Experts of a small language model: 21.1M parameters, 343M tokens.
Below are experts of layer 9 (counted from 0) of a mixture-of-experts language model. Rows are named router (the router's row for the expert), gate (a neuron's input weights, with its number), up (a neuron's input weights, with its number), down (a neuron's output weights, with its number) and show model dimensions 0-111. Each number is 128 + 24 x the weight over its row's rms, rounded and kept within 0 to 255.
After each expert's rows: a language model's description of what the expert responds to; "comes after" lists some tokens at least twice as common just before its tokens as in all text. This comes from a sample of Wikipedia text that the model never trained on. Tokens count by the router's weight.

# expert 23
router [111 153 140  98 109 171 112 119 146 101 157  89 146 130 113 122 117 146 140 115  87 140 112 135 101  92 145 106  94 135 127 140 193 166 174  80 154 125 103 131 160 139 110 141  81 130 131  86 106 139 142 157 131 101 117 160 127 163 161 130 110  70 113 104 121 130 147 129 108 166 151 134 112 150 151 167  71 157 155 172 174 140 142 150 130 145 161 143 146 156 112 124 143 142 130 129 142 179  91  91 137 106 140 132 138 127 145 124 131 147 152  74]
gate0 [102 149 165 117 137 141 108 135 134 129 143 148 150 127 128 109  94  98 154  84 123 169  94 144 143 173 155  93 109 125  97  85  95 115 156 125 105 152  91 121  99 141 149 153 134 125 150 162 155 145 108 106 138 145 128 142  92 146 160  97 131 131 123 120 134 121 135 176 136 140 122  98 120 168 127 124  96 143 142 117 110 116 166 134 130 153 155  98 134  98 127 101 101 106 101 153 120 131 129 132 178 175 123 152  94 114 168 111 115 185 157 160]
up0 [139  87 159 178  85 112 163 146 127  76 150 109 132 152 123 153 107  88 169 136 134 105 123 144 118  97 128 195 143 149 137 123 151 164 150 139  86 115 135 114 135  89 160  99 158 156 152 122 119 145 131 155 152 132 126 128 126 148 187 126 117 180 144 124 132 137 135 104 112  72 157 153  94 115 163 142 108 155  95 147 140 111 121 162 141 119 147 170 175 131 126 122 121 120  94 148 151 146 164 117 100 100 197 130 151 177 121 138 117 154 158 151]
down0 [107 110 153 132 121 146 145 132 122  57 156 116 108 121 116 100 127 100 111 112 115 126 146 125 141 142 128 128 116 151 149 172 120 152 176 107 135 126 144 188 139  75 131 154 166 146 128 133 104 112 138 151 151 151 112  89  80 150 157 139 143 109 120 121 185 142 157 128 101 114 164 185 113 157 117 163  62 131 130 169 123 143 149 177 126 159 167 119 105 124 142 120 150 133  92  93 133 128 124 148 126  87 157 131 199 154 110 136 114 146 116 117]
It responds to: Capitalized title and sports-table words, such as New, League, Final, Candidate, first, Play-offs, often after the or |.
comes after: " the", "|", " The", " a", " C", "The"

# expert 10
router [127 103 143 136 104 134 147 153 155 127  85  97 169  85 103 104 142 132 143 132 136 144  97  95 126 122 126 138 127  96 141 120 146 148 136 116 105 140 134 115 120 110 121 150 113 119 123 103 132  85 162 118 152 129 150 120 146 124 141 140 123 128 151  65 148 137 121 121 109 125 147 112 138 152 126 139 137 106 139 117 177 116 134  91 136 130  83 146 130 116  94 135 116 117 111 128 141 113 150 146 121 116 133 140 148  93 111 132 101 152 146 111]
gate0 [145 145  78 133 118 149 153 102  73 101 147 149 101 151  92 130 141 138 119 141 107 128 151 148 137 155 132 159 109 118 101 112 111 129 148 135 141 100  96 134 173 162 137 127 122 120 183  98  96 121  88 126 145 110 133 117 142 126 119 155 124 121 144 124 113 133 159 171 137 102 141 113  90 130 141 101 113  80 128 130 144 121 167 127 182 147 129 103 158  81 155 114  69 130 153 162 167  88 109 121 104 137 127 140 169  94 130 129 119 139  70  98]
up0 [ 99 114 152 117  84 124 120  80  95  97  98 102  86 112 146 116  87 135 131 144 133 150  96 122 146 125 113  80 132 127 132 122 187 105 146  90 110  81  86 145 149 137 117 160  96 121  99 147 144 112 124 139 135 127 163 150  93  97 108  59 126 118 100 179 152 125 111 113 140 136 144 119 146 143 118 121 121 154 125 101 135 145 105 112 139 160 191 147 121 181 155 136 112 167 101 144 112 148  82  88 146 146 122  93 120 135 124  96 144 134 141 151]
down0 [156  77 108 145 134 172 105 146  95 105 106 145 133 133 162 109 117 160 101 107  55  92 154 111  85 159 145 162 138 175 131 128 115 106 124 169 141 143 123  91 143 123 157 148 139 127 144 109 106 100 128 185  97 138 114 107 107 138 161 170 132  86 152  87 174 103 121 118 155 154 136 125 182 168 135  84 152 110 137 138 137 138 169 121 167 148 103 139 125 110  85 181 144 143 137 147 143 129 124 128 146 162 175 171 102 124 104 115 134 135 121 113]
It responds to: First pieces of place, state and historical names after the/of, e.g. New York, United States, Austria-Hungary, Royal, years like (19.., often military contexts.
comes after: " the", " of", " in", " The", "The", "′"

# expert 7
router [108 155 146 183  80 124 109 102 143 129 134 156 184 136 147 104 145  99 123  71 158 141 105 112 110 105 141 125  94 118 107 157 123 140 139 164 149 120 136 117 111 112  88 126 117 161 128 103  98 119 164 137 122 130 136 149  95 145 157 160 112 117 137  99 142 145 125 191  94 156  91  90 152 185 142 129 102 144 154  90 121 135 155 141 110 127  76 109  84 146 108 162 114 151 106 138 119 114 166 127 142 129 145 155 156  88  95  86 142 131 150 155]
gate0 [ 96 153 176 105 115 103 115 111 167 108 139  69 150  94 131 105 136 165 149  92 129 156  95 108 116 122 109 146 100 133  92 173 126 150  81 127 113 112  77 133 112 108  83 127 142 160 162 134 117 135 172 121 113 128 114 107  89 134 127  88  98 112 102 129 173 143 136 132 118 114 123 132 133 146 158 126 100 153 145 104 109 151 135 112 109  89 142  99 148 140 123 158 135 128 142 123 126 142 159 103 116 115 117 108 126 109 127 143 114 123 150 164]
up0 [132 132 163 183 135 136 121  92 112 145 134 113  97 146 169 171 126 123  89 146 162 148  99 142  95 146 155 139 126 118 104 148 110 136 161 138 150 169 141 122 141 136  78 148 137 166 160 137 152 135  90 164  98 149 161 143 107 130 129 120 132  88 130 155 105  68 153 131 162 111 134 148 145 138 124 134 130 121  49 137 120 133 103 161 131 168 156 123 102 139 140 100 142 126 124 113 133 168  85 112 158 150 128 104 144 151 182 119 151 103 122 116]
down0 [141 126 138 175 134 107 102 127 160 118  88 125 157 151 123 164 121 126 161 129 118 136  97 146 138 126 112 106 133 126 175 149 141 120 138 161  72 124 146 138  89 120 133 154 168  94 109 117 124 104  60 130 143 152 139 136 113 127 126 140 117 165 163  93 115  96 130  96 149 159 139 127 129  92 138 127 146 158 186 152 175 104 173 109 153 102 110  68 173 152 117 137 149 115 131 154 103 133 123 134 109 173 132  90 111 149 139 130 145 145 116 146]
It responds to: Numerals and digit pieces in tables, coordinates, statistics and codes, such as 0, 16, 7, 49, 4573.
comes after: " |", "|", ":", " United", "9", " /"

# expert 18
router [114 140 106 108  92 115 119 130 133 103 142 173 137 125  96 108 133 125 175 154 182 180 109 135 127 110  82 130 128  98 134 116 115 155 134 134 182  83 154  72 119 150 114 135  76 107 112 162 124 114 132 108 127 135 162 132 119 104 144 139 153 122 111 105 147  77  76 147 108 140 120 101 165 158 137 107 141 117  90 185 129 158 108 152 124 117 141  77 171 113 115 120 136  73 135 124 133 153 134 134 120 108 105 135 145 143 101 100 127 112 129 107]
gate1 [142 105 134 100 111 164 127 133 102 136 143 131 142 149 170 123 119  88 163 115 151 135 158 110 129 133 127 121 131 149 140 132 116 126  96 129 127 108 131  95 114 105  72 152 129 138 135 170 136 126 143 148 183 171 125 107 119 123 168 114 175  92 145 103 120 146 126 122 163 131 154 181 167 129  98 111  97 132 108 131 127 182  78 177 140 110 157 150 116 140 150 126 124 106 107 132 143  75 147 119 148  84 123 120 138  89 130 118  66 128 112 106]
up1 [110 138 111 146  88 135 157  97 149 142 140 133 106 144 114 115  95 101 133 167 140 127 137  89 143 123 117 125 142 125 101  97 160 107 169 129 116  95  94 151  70  92 115 134  99  94 138 169 126 116 128 149 162 157 134 134  97 135 110 145 157 167 135 126 122 161 156 145 111 121 125 128 166 114 112 156 147 189 116 131 181 106 127 128 110 142 130 119 123 125 141 117 142 117 151 156 152 147 140 126 117 101 148 144 140 140 129 149 139 106 120 124]
down1 [124 124 102 152 122 166 157 137  93 135 138 122 160  93 151 101 105  87 127 137 111 109  76 107  76 114 168  82 163 127 131 109 151 105 137 135  69 122 120 141 101 138 212 111 115  69 157 142 129 114 111 112 135 128 100 152 111 126 131  98  72  95 131 134 132 120 150 141 111 137 196 143 112 107 131 131 137 122 166 127 132 107 145 121 119 124 121  79 157 117 113 139 117 141  78  94 165 123 138 144 131 121 106 142 106 112 123 162 111 120 126 103]
It responds to: Line-break tokens, especially blank lines before headings, tables and infobox rows, plus some the after of/in in prose.
comes after: "\n", " |", ".", "==", " ==", ")"

# expert 12
router [148 132 157 128 112 164 133 146 106 132 126 135 122 125 108 103 129 112 135 177 155 148 153 124 140 115 113 129 117 131 126 155 143 174  86  93 151 147 103 142 141  91 119 136 106 122 134 127 105 100 136 149 133 136 125 114 116 132 125 139 159  95 105 135 132 138 122 169 105 151 165 116 132 162 116 135 116 116 133  89 144  81 128 135 127 182 142 131 132 140 111 107 124  83 107 175 125 135 130 142 160  89 124 118 162 118 134 147 177  91 115 169]
gate1 [120 139 117 144 122 121  99  88 121 121 161 153 166 164 115  94 110 108 126 135 190 150 155 111 155 116 130 139 139 129 168 104 131 192 106 142 105 171 130 138 157 131 110 169 129 137 170 126 124 135 145 165 148 176 155 140 126 163 103 143 161 141 161 135 117 165 153 124  89 141 119 156 124 121 134 126 154 114 164 148 155 128 133 133 171 120 118 137 130 114 118 131 120 157 103 103 145 130  83 145 123 139 121 137 139 143 150 107 114 120 150 169]
up1 [131 171 130 133 131 171 152 109 122 131 102 148  76 111 121 120 100 147 105  97 113 115  98 120 149 114 113 153 147 119  77 151 102 137 107 128 119 198  91  96 172 158  96 123  82 117 147 150 129 132 176 142 121 137 125 167  93 133 102  90 165 159 150  98 141 136 119 113 125 130 133 118 118  85 104 139 144 112 102 102 109  84 178 125 125 120 138 113 112  67 122 159  83 126  93 170 152 128 132 121 142 117  97 128 152 145 124  98 117  70  88 120]
down1 [119 145 126 108 145 111 107 141 153 109  95 110 128 151 116 118 169 136 158 104  87 140 111 167 112 145 112  74 152 127 135 105 152 118 170 111 149 134  97 132 128 136 179  74 121 129 136 123 123 104 112 130 135 142  85 141 132 133 119 131 137 144 104 124 137 108 124  89 104 111 142 120 128 143 178 117 124 147  99 129  76 160  96 158 141 135 138 113 135 134 162 131 135 107 132 127 141  96 136 136  96 170 110 116 141 140 141 151 107 130 117 127]
It responds to: Table pipe separators, section heading markers like == and ===, list dashes, and sentence-final periods before a line break.
comes after: "\n", " ", " 0", ")", " 1", " 2"

# expert 1
router [135 122 136 137 149 174 114 175 150 111 104  90 108  97 128  95 130 146 126 178 196 157 124 135 125 138 161 132 126 111  69 112 119 124 103 149 164 160 152 105 140 117 120 139 115 133 132 105 120 108 140 116 133 115 113 122 112 107 112 136 133 117  95 155 173 145 136 148  70 138 144  87 196 163 113 161 108 148 151 143 130 100 128 153 119 170 125 111 169  99 118 137 109 103  90 151 135 124 126 156 110  87 151 131 172 113 108 124 143 125 127 128]
gate1 [164  98 142 115 133 123 107  84 147 155 134 154 160  94 131 131 118  74 132 104 152 126 121 129 154  97 144  90  69 143 134 121 143 173 120 122 162 115 138 126 122 109 103  92 160 145 111 134 127 143 129  86 108 167 131 132  92 120  95 136 145 148  93 132 131 139 126 161  90 125  94 147 138  82 127 100 168 130 122 125 115 115 128 150 131 160 150 110 145 149 124 143 117 161 131 170 140  75 131 139 129  89 163 106 154 171 151 106 141 139 115 126]
up1 [155 159 128 114 163 146 171 154 137 129 117 147 162 119  99 139 138 117 152  82 149 134 160 116 122 146 109 119 154  85 139 104 123 146 134  85 147 121 145 171 108 127 141 113 152 105 109 110 118 152 155 146  90 126 116 120 134 189 134 111  94 120 171 141 142  96 159 143 157 142 129 120 146 101 124 152 180 112 149 119 123 125  95 141 127 157  99 107 137 137 151 119 119 129 129 101 123 123  87 101 119  67 119 140  71 141 118 133 119 152 150 150]
down1 [ 95 106 118 141 124 122 134 102 163 116 103 117 123 110 171 113  85 136 134 145 109  96 102 197  78 138 111 142 115 128 134 125 181 102 154 134  95 185 124 135 133 111 153  98 132 107 141 116 128 129 158 127 137 120 126 112 109 144 160 104 122  78 127 125 137 107 133 145 111 158 156 109 125 168 106 121 121 117 156 133 123 134 134  93 115 125 128 148 161 114 115 113 108  96 155  86 133 182 120 105 149 127 141 177  94 111 108 114 155 104 163 110]
It responds to: Plural and noun suffixes ending words, such as -ations, -ians, -s), plus table pipes and list-item dashes after line breaks.
comes after: "\n", " ", " 0", " 1", " —", " 2"

# expert 14
router [111 116 119 196 122 176 142 140 112 136 142 122 123 120 127  98 110 125 130 149 138 158 132 174  88 112 144 107 105 132 113 134 130 142 156 126 176 146 142 101 137 120 120 149 128  95 125  93  96 117 138 149 153 114 159 133  83 156 165 174 144 121 121 114 102 144 135 138  96 167 109 128 161 153 101 142 121 141 106 164 131 173 148 153 128 125  83 113 146 159 139 125 120 123 124 158 147 146 144 117 106  89 125 131 132 163 110 105 141 112 109  80]
gate0 [149 162 155 156 131 113 119 190 110 121 117 136 100 184 153 117 143 169 151 102 119 129 110 160 154 118 158  90 108 121 136  90 151 116 180 111 159 120 109  77 143 152  88 142 171 134 182 135 130 179  88 136 148  97 140 138 120 117 118 138  84 107 145 123 106 138 158 141 117 132 128 112  61 114  92 130 156 111 126 136 164 136 107 129 119 136 136 133 164  83 126 120 118 140 111 127 127 105 178 154  97  80 128 111  84 127 128 124 126 153 162 109]
up0 [156 127 156 151 169 117 146  82 131 125 143 150 139 149 129 127  98 149 132 135 142 100 135 100 107 109 164 143  72 153 141 101 106 130 141 107 129 132 135 148 110 120 105  87 140 164 136 106 137 152 114 160 135 144 136 155 128 115 135 141 115 116 162 117 142 122 168 128 132 148 135 128  99  99 119 105 140 105 125 131 137 175 182 173 120 149  97 120  88 133 122 118 125  92 130 136 117 153 156 116 173 116 119 139  94  61  92 124 126  83 146 137]
down0 [144 121 120 143 127 166 153 108 158  97 105  89  98 156 147 140 141 110 141 138 131 113 130 102 124 124 109 149 179 129 135 158 192 140 136 123 123 125 160 108 125 130 114 141  93 148  97 118  87 112 131 177  74 110 126 141 119  88 139 110 119 105 124 100 157 134 116  73  85 127 136 144 190 126 146  97 112 120 134 139  60 125  91 118 136 149 142  93 147  94 114 159 104 150 123  73 139 120 139 140 104 113 129 134 150 125 133 119 151 161 105 118]
It responds to: Number words and quantifiers such as one, two, first, more, most, several, plus adjective or noun endings in infobox labels like Highest, Largest.
comes after: " a", " the", "-", " The", " an", "'s"

# expert 0
router [125 106 142 135 139 154 142 136 131 145 107 162 154 158 130 111 118 154 136 154 129 154 108 138 132 132 148 120 114 150 117 144 141 169 119  94 162 121 109 129 122 153 112 124  30 159 136 109 101  88 149 157 138 140 133 155 123 105 126 136 139 102 135 115 106 108 150 113  86 142 132 117 116 133 157 107  98 156 156  94 144 119 139 124 120 165 102 105 163 130  97 136 105  92 131 180  98 114 146 123 134 104 158 121 167 129 164 138 116 139 141 171]
gate1 [121 121 118 160  73 173 126 134 129 110 100 101 135 144 110 172 153 147 142 144 129 155 148 124 146 103 102  80 147 119 133 175 149 147 112 133  89 127 120  62 143 123 124  95  85 113 141 114 159 102 128 139 107 121 144 145 151 173 112 130 139 138 125 115 143 117 114 131 168 173  97 120  93 112 131 113 152 124  82 101 138 111 148  75 150 133 128 114 150 164 142 160 167 110 111 133  80  92 132 130 142 108 102 121 141 158 130 115  94 136 106 135]
up1 [ 85 155 107  66 139 107  76 120 119 105 117 109 139 158 104 131 152 114 108 116 120 129  85 157 133 100 140 129  93 102  97 123 151 110  91  97  98 122 141 112 171 158 188  88 156 116 134 116 132 153 119 163 145 101 123 120  99 161  71 172 142 139  95 130  70 157 105 131 103 156 135 149 155 122 134 129 147 135 104  97 120  97  94 143 162  84 109 115  57 135 113 152 146 145 113 142 124 112 103 132 102 131 145 126 123 136 132 135 124 121 167 129]
down1 [119 122 152 139 100 145 135  96 157 142 127 153 104 107 135 128 120 144 164 181  97 141 129 112 101 139 129  79 123 141 153 119 159 131 140 124 109 121 136 107 105 152  93 142 103  87 117 146 134 109  79 103 148 129 114 126  91 157 169 134 120  86 134 100 150 118 142 103 134 134 123  65 149 131 108 174 125 112 101 142 122 131 115 150 126 140 149 119 156 122 114 135 122 135 120 105 143  96 135 142  96 124 179 127 135 112 200 111 127  92 165 144]
It responds to: Function tokens such as the, a, The, possessive 's, colons in labels (Born:, by:), and pipe separators in tables, e.g. "Publisher of the Year".
comes after: "\n", " of", " in", " ", " at", " for"

# expert 8
router [ 85 116 173 182  92 130 127 152 136 130 129 193 178 102 112 117 105  92  97  82  95 165 113 155  81 103 156  80  96 152 146 134 110 118 134 114 132 123 145 130 151  95 172 127  96 113 127 109 164 123 101 137 153 134 111 145 122 144 162 135 103 157 112 116 129 125 119 161  97 141 117  97 125 150 165 140 126 152 157 117 138 141 126 184 139 145 121 113 130 173 120 129 118  86 108 155 126 118 123 113 115  97 149 134 121  64 128 150 137 106 112 137]
gate0 [130 139 140 175 112 138 102 149 117 112 153 104 139 117 133 142 137 149 151 125 101 122 151 119 115 127 165 125 135 112 101 153 105 120 138 115 181 110 122 148 132 107 115  94  73 133 154 111 139 179 117 135 145 119 149  89 118 125 160 113 164 131 108 107  88 133 121 151 148 123 127 110  96 135 150 117 173 112 119 118 107 104 139 188 155 115 154 125  83 140 148 129 140  86 132 120 132 116  93 108 114 141 127 107  73 126 124 146 115 153 100 137]
up0 [164  80 190  99 157 140 141 138 129 153 115  94 136 159 166  95 128 149 128 144 100 139 127 150 165 110  93 125 141 157  88 106 150  98 136  97 114 145 116 112 161 114 115 135 139 117 143 129  81 150  88 136 103 130 121 178 141 129 103 167 120 155  98 114 129 120 131 143 135 151 108 143 138  77 120 142 143 101 127 175 124 130 119 117  79 120 123 144 140 141 135 135 114 152 119 106 115 125 144 124 121 111 169 110 125  94 127 103  80 149 124 114]
down0 [ 81 103 123 129 136  83  95 154 131  95 120 103 117 174 134 136 162 109 107 150 170 110 119 168 137 134  94 164 185 162  96 124 114 116 143 135 100 122 108 113 168 137 122 168 115 124  90 111 121 132 128 165  92 114 118 114  82 142 136 106 113  98 128 152 142 154 128 158 122 148 113 139 141 162 118 134 157 107 188 139 133 140 120 158 121 169 112 131 113 111 103  74 167 126  87 105 153 128 139 130 103 143 134  78 146 116 146 128 132  96 154 143]
It responds to: Prepositions such as of, in, at, during, under, especially in award titles like Player of the Year, plus scores and names in sports tables.
comes after: " |", "|", " 0", " 1", " University", ";"

# expert 2
router [ 89 160 131 167  80 153 127 116 115 139 141 145 141 100 150  86 122 134 112 137 179 150 121 147 115 115 125 111  78 168 146 137 142 102 142 111 159 161 106 148 156 105  89 139 110 102 147 166 146 154 125 139 154 140 119 158 143 118 146 154 127 136 131  91 117  95 106 167 107 135  95  92 133 204 107 113 164 153 129  50 152 141 146 147 129 126 106 134 112 124 107 120  97 110 122 108 137 109 196 162 113 108 105 153 144 105 141 115  80 106 117 110]
gate0 [110 124 126 162 113 217  98 140 109  93 112 168 110 124 114  99 188 143 111 112 143 136  87 145 152 140 160 160  81 109 155  72 128 122  99 141 139 143 123 120 167 150 115 129 144 122 100 136 145 113 125 143 162 125 157 149 135 151 132 129 138 147 134 139  58 108 152 170 133 170 113  95 145 119 133 128 136 121  99 132 136 136 150 126  93 148 160 124 153  99  90 101 130 145 157 144 135 163 144 157 136 141 136 136 176 130  84 106 123 163 152 128]
up0 [ 81  78 170 145 146 159 147 122 120 134 123 149 148 134 134 134 110 106 105 149 128  84 154 129 136 133  86 132 141 121 148 132 142  66 126 112 116 132 116 109 120 163 141 128 136 135 145 118 123 117 134 110 123 105  97 127 159 121 122 135 117 137 139 176 144 126 109 106 131 151 130 140 142 125 122 115 184 133 126 130 151 133 115  93 131  98 102 178 141  86  95 147 134 113 123 122 113 149 150 112  83 147 195 126 125 133 124 149 151 131  85 140]
down0 [140 125 165 115 121 141 139 124 117 118 139 121 110 114 130 135 159 118 110 113 129  85 133 101 159 134 143 135 170 148  73 156 197 126 118 124 148 148 142 143 111  94 172 117 156 168 145  57  83  80 146 170 122 113 123 133 146 121 102 108 128 112 132  79 108 109 154 112 126  91 116 155 157  85 121 144 114 115  88 110  93 125 157 119 104 183 146 129  92 149 115 159 116 133 146 162 128 136 150 157 127 126 130 103 147 144  86 131 188 148 118 108]
It responds to: Numbers, scores, single capital letters and word-initial pieces inside Wikipedia table cells and lists, e.g. 3–0, 40, $1,500 Big O.
comes after: " |", "|", ":", ";", "/", " ("

# expert 17
router [116  81 113 158 107 145 136 150 131 154 134 161 154 155 124  80 149 128 134 174  85 136  84 141 132 111  98 138 150 134 122 145 151 142 125 133 151  76 101 135 143 130 147 143 151 123 138 105 107 133 141 113 137 128 155 147 115 144 121 165 125 111 114 104 135 133 126 122  88 197 130 124 158 133 129 132 138  99 110 100 156 102 138 103 154 140  91 126 127 153 123 149 127 124 107 158 154 129 147 149 130  85 114 129 169 140 142 135 105 110 118  91]
gate1 [107  80 130 156 138 130  85  78 121 121 175 127 127 103 102  73 112 141  84 127 153 178 159 140 105 147 123 125  94 124  83 129 137 150 117 130 121 135 172 167 151  67 130 122 122 122 134 154 134 112 134 169 129 136 148 127 111 122 147  87 146 155 172 117 143 111 127 156 113 129  57 156 145 156 137 134 120 158  95 159 164 109 150 138 140 104 138 136 112 156 124 117  92 159 133 160 134 114 104 115 112 144 109 172 175 132 174 149 145 142 138  74]
up1 [127 153 145 143 137 163 143 103 138 171 157 151 155 121 126 102 133 121 119 132 111 102 123 107 142 165  97 117 140 118 135 108 113 135 132 105 142  97 138 146 118 117  93 121 159 124  76 143 110 131 133 165 147 126 148 138 151 126 121 131 114 104 142  93  92 112 147 120 161 109 164 139 113 104 109 124 144 104  86 115 130 110 108  87 116 155 154 108 125 128 116 158 142 113  79 149 141 118 139 147 110 151 131 124  99 121 103 158 104 155 110 118]
down1 [137 125 155 102 141 147 138 133 104 145 102 131 103 114 139 182 141 110  94 124 166 130 115 136 157 159 188 119 181 128 110 118 122 153 147 124 143 127  86 151 136 102 115 122 142 147 138 122 142 120 139 194  70 154  98 128  98 116 140 130 133 113 144 140 157 171  91 126 163 113 164 144 162  74 112 139 173 138 111 157  75 132 156 172 127 176 152 158 143 116 141 180 126 107 113 113  92 153 130 165 166 122 108 143 168 115 114  86 153 177 140 134]
It responds to: Articles and determiners opening noun phrases or sentences, such as the, a, which, this, several, among.
comes after: " of", " in", ".", " on", " to", " is"